python train.py --n_layer=9 --n_experts=16 --experts_per_token=2 --d_shared_expert=0 --router_score="sigmoid" --normalize_top_k=false --balance_bias=true --init_std_router=0.0324 --beta1=0.95 --seq_len=2048 --dataset="wikipedia_en"
Below are experts of layer 3 (counted from 0) of a mixture-of-experts language model. Rows are named router (the router's row for the expert), gate (a neuron's input weights, with its number), up (a neuron's input weights, with its number) and show model dimensions 112-223. Each number is 200 + 20 x the weight over its row's rms, rounded and kept within 0 to 999.
After each expert's rows: "comes after" lists some tokens at least twice as common just before its tokens as in all text. This comes from a sample of Wikipedia text that the model never trained on. Tokens count by the router's weight.

# expert 4
router,189,214,207,228,202,209,197,168,227,212,249,201,191,183,220,194,191,225,220,189,202,206,206,173,223,208,190,242,182,215,207,198,222,192,274,210,211,206,202,208,215,151,215,210,182,169,179,190,217,183,204,179,220,218,196,197,210,189,189,186,222,233,166,178,189,183,206,217,178,207,207,231,190,207,221,204,208,225,157,192,207,173,194,231,247,158,179,190,221,208,195,227,193,203,211,211,160,172,192,198,174,227,218,189,202,216,180,201,195,172,184,175
gate0,203,173,169,244,182,197,249,177,213,235,220,201,248,208,192,195,195,177,164,201,201,204,215,195,209,237,189,173,194,181,181,209,221,170,207,194,197,191,182,233,195,160,213,189,199,200,206,236,200,184,214,193,234,165,198,200,203,230,209,237,221,195,195,182,221,210,198,189,196,174,217,160,208,196,197,196,184,173,204,149,179,188,238,184,190,210,195,207,174,195,198,216,224,212,187,168,175,207,209,171,158,179,211,164,210,218,207,200,166,190,180,164
up0,195,194,178,206,230,196,191,176,182,191,210,219,205,161,225,196,153,221,176,212,199,178,182,151,193,177,202,200,211,199,174,184,195,160,186,171,239,180,185,194,202,226,210,169,181,217,200,190,176,166,197,188,198,173,195,205,170,171,191,192,233,198,197,218,185,221,218,173,213,189,208,192,219,205,227,218,197,179,185,176,202,207,212,222,182,249,202,188,181,216,199,179,196,192,207,223,209,182,219,218,205,174,194,203,189,224,214,202,212,178,202,158
comes after: " ", "–", " (", ".", " K", "′"

# expert 0
router,201,217,231,232,209,231,177,189,219,221,193,202,204,236,183,213,208,200,201,184,172,184,199,187,199,192,233,169,204,187,192,206,205,192,190,157,178,179,173,204,212,188,158,221,211,202,216,195,212,136,225,206,225,205,149,246,179,163,192,205,203,177,187,181,247,200,211,173,205,175,192,170,193,229,192,177,175,197,225,205,206,208,223,200,222,197,206,204,238,209,186,216,205,233,205,199,183,212,164,199,191,208,215,216,166,176,201,168,205,197,222,212
gate0,204,175,188,206,178,221,194,198,205,236,187,216,222,200,202,212,194,191,170,201,198,222,205,216,209,196,190,194,173,246,195,204,220,155,215,205,196,235,180,195,212,217,156,233,204,201,189,206,204,214,190,211,193,213,213,244,229,230,170,179,183,200,217,182,217,219,237,158,169,188,172,217,209,202,216,201,171,175,191,228,205,195,222,226,222,169,201,184,192,224,204,215,145,237,238,175,214,187,236,204,193,186,221,186,174,178,195,177,203,208,224,178
up0,198,204,196,175,231,192,214,241,199,210,234,193,178,197,208,193,214,183,192,146,233,210,189,182,198,202,208,176,184,187,218,215,207,238,225,211,178,222,222,229,194,214,193,208,191,178,217,237,180,183,237,197,190,145,164,174,198,205,182,150,211,238,179,217,179,181,218,224,223,233,180,166,196,184,176,204,186,207,229,187,199,190,187,201,203,198,190,214,198,142,192,206,212,190,205,194,243,210,196,164,176,235,193,195,202,190,236,190,175,212,183,187
comes after: "\n", "-", ")\n", "\n\n", ".\n\n", ".\n"

# expert 8
router,210,208,215,232,216,226,224,223,205,208,203,201,220,195,190,188,178,209,150,203,203,196,211,183,205,197,209,197,215,202,191,181,225,192,199,184,180,188,183,186,218,205,221,207,182,205,196,214,226,205,197,186,204,214,226,194,198,186,237,180,222,181,195,197,209,155,221,214,215,205,218,172,218,197,193,212,173,189,177,214,202,219,209,188,216,204,198,196,217,153,210,232,209,206,225,176,122,198,209,187,192,205,213,204,156,186,205,216,195,204,150,203
gate0,196,194,200,243,215,183,200,201,187,215,182,216,212,229,158,205,179,196,184,176,236,210,199,237,171,212,193,212,192,181,202,213,191,222,233,241,202,205,209,179,195,217,179,232,171,198,164,195,183,193,188,209,206,197,214,187,211,203,212,190,210,197,187,217,170,221,205,214,213,216,188,198,170,190,224,210,184,168,202,176,221,198,176,210,220,183,176,217,191,166,216,213,203,226,202,198,221,180,209,215,189,144,202,178,191,159,248,209,169,220,190,221
up0,204,170,208,180,193,191,161,202,225,194,204,176,190,191,190,205,234,209,197,203,188,216,159,172,191,178,193,211,193,189,260,186,206,188,162,205,180,205,200,202,224,169,209,228,215,214,203,190,236,210,182,195,183,210,208,197,210,187,194,218,235,233,165,182,217,194,227,264,196,200,230,189,211,202,192,194,202,189,229,219,202,199,188,226,222,192,180,206,166,186,212,202,204,165,251,212,206,184,209,201,211,238,171,192,198,211,160,207,210,189,223,217
comes after: " |\n", ")", "0", "1", "\n", "2"

# expert 10
router,206,206,180,245,176,209,210,225,190,184,210,219,201,179,191,216,195,220,215,187,213,189,198,195,211,208,195,223,226,189,189,218,206,189,217,206,220,217,204,222,196,178,187,188,197,171,201,223,196,195,179,209,165,190,210,229,205,193,229,183,230,192,164,183,218,229,194,183,165,188,222,181,226,175,190,187,175,205,224,211,210,203,184,176,265,179,186,203,201,189,192,226,223,235,209,210,162,200,185,185,215,184,208,200,220,186,187,170,215,199,138,189
gate0,195,209,192,204,217,228,193,195,236,203,208,183,168,189,194,223,199,207,209,148,213,167,209,186,196,186,213,194,189,204,195,204,170,194,194,218,189,182,191,230,202,161,186,212,213,193,140,192,209,189,208,191,184,187,245,196,178,204,171,217,188,161,197,181,214,187,208,184,197,199,224,170,233,214,199,177,212,203,195,185,180,169,208,165,222,183,208,178,178,241,234,197,232,201,232,205,189,189,176,200,194,196,179,217,191,181,224,187,230,174,180,214
up0,216,172,189,210,177,182,198,205,212,240,193,217,170,200,178,204,193,183,206,210,180,175,177,201,179,215,224,169,167,181,192,218,152,220,188,172,224,181,195,190,207,201,184,138,192,230,181,197,213,195,222,186,179,216,179,212,213,196,241,222,199,214,197,227,204,181,204,200,215,214,238,220,184,190,219,202,198,171,208,207,215,205,204,210,194,191,239,176,188,175,209,182,187,172,174,165,202,181,193,194,192,217,220,201,223,225,203,183,250,180,214,203
comes after: " |", " |\n", "|", "0", "1", ";"

# expert 11
router,183,201,230,213,215,199,204,195,199,203,186,214,179,197,166,185,188,229,218,225,188,232,233,215,215,183,209,244,190,212,178,249,190,216,261,202,191,219,236,200,163,158,192,202,221,172,196,242,172,216,198,198,208,206,202,204,191,185,220,199,196,186,163,179,210,184,213,231,188,223,203,187,199,237,207,180,156,219,175,207,214,180,197,169,227,174,196,183,213,213,206,220,191,208,212,179,175,178,169,204,174,183,214,196,217,205,215,181,179,205,196,184
gate0,188,197,189,233,181,224,185,168,178,224,183,187,191,218,175,190,219,231,171,187,202,215,232,197,186,250,220,217,193,195,217,217,201,210,210,207,187,193,134,211,222,189,198,229,198,207,178,221,185,209,215,196,170,205,196,191,187,197,238,210,190,220,175,237,231,192,197,177,185,197,201,223,204,188,212,220,168,194,190,195,201,179,197,187,209,238,191,218,214,166,215,174,179,210,203,198,186,198,212,198,222,197,202,200,224,174,234,178,202,158,222,203
up0,206,204,224,209,203,222,194,191,184,177,256,195,163,215,187,176,190,177,225,208,227,167,198,196,201,188,222,184,187,197,200,218,188,214,209,200,196,207,217,220,202,186,201,200,190,192,214,174,184,165,199,237,232,182,223,200,185,182,215,204,190,150,205,200,205,204,214,193,189,180,220,208,195,206,186,178,195,196,204,178,179,207,188,232,167,212,177,205,225,231,160,206,259,192,246,198,185,191,205,261,196,212,178,194,207,200,167,210,197,197,205,190
comes after: " ", " |", "201", ".", "–", "200"

# expert 6
router,188,214,198,215,185,211,210,221,262,165,199,202,169,223,197,189,189,230,187,200,222,249,198,202,167,190,190,211,206,224,167,200,179,194,214,180,219,187,184,206,203,165,226,230,182,196,204,177,196,202,208,179,195,184,185,203,171,238,194,182,191,195,171,208,186,202,225,210,119,211,198,184,199,218,192,220,223,162,170,215,183,216,195,230,226,187,159,198,195,187,194,221,218,206,177,205,176,188,214,201,203,209,222,183,176,164,202,199,207,216,206,177
gate0,219,205,172,183,173,163,227,189,174,185,196,148,207,223,191,176,219,203,190,220,212,197,159,215,187,204,179,177,201,208,192,198,192,196,191,215,203,193,200,206,186,180,173,217,175,235,236,205,183,185,181,239,203,250,159,182,194,197,180,212,211,250,231,191,202,214,214,240,226,189,196,237,226,221,200,176,189,230,217,192,191,170,211,213,225,194,180,231,218,211,210,195,183,191,195,193,199,216,180,198,231,181,172,185,173,209,171,173,168,199,200,203
up0,208,220,179,227,154,182,158,196,190,204,176,195,192,219,211,189,205,242,189,186,197,225,201,167,222,172,211,194,261,188,201,191,186,182,232,185,189,211,166,196,205,199,215,199,231,200,170,221,219,222,205,183,180,150,198,208,195,201,197,182,196,190,153,210,214,204,212,215,231,188,207,189,196,198,184,207,188,179,210,196,218,201,197,209,229,209,221,183,211,209,205,174,217,195,121,158,218,220,210,201,209,204,185,168,218,214,172,221,191,225,194,170
comes after: " of", " in", " the", " for", " with", " to"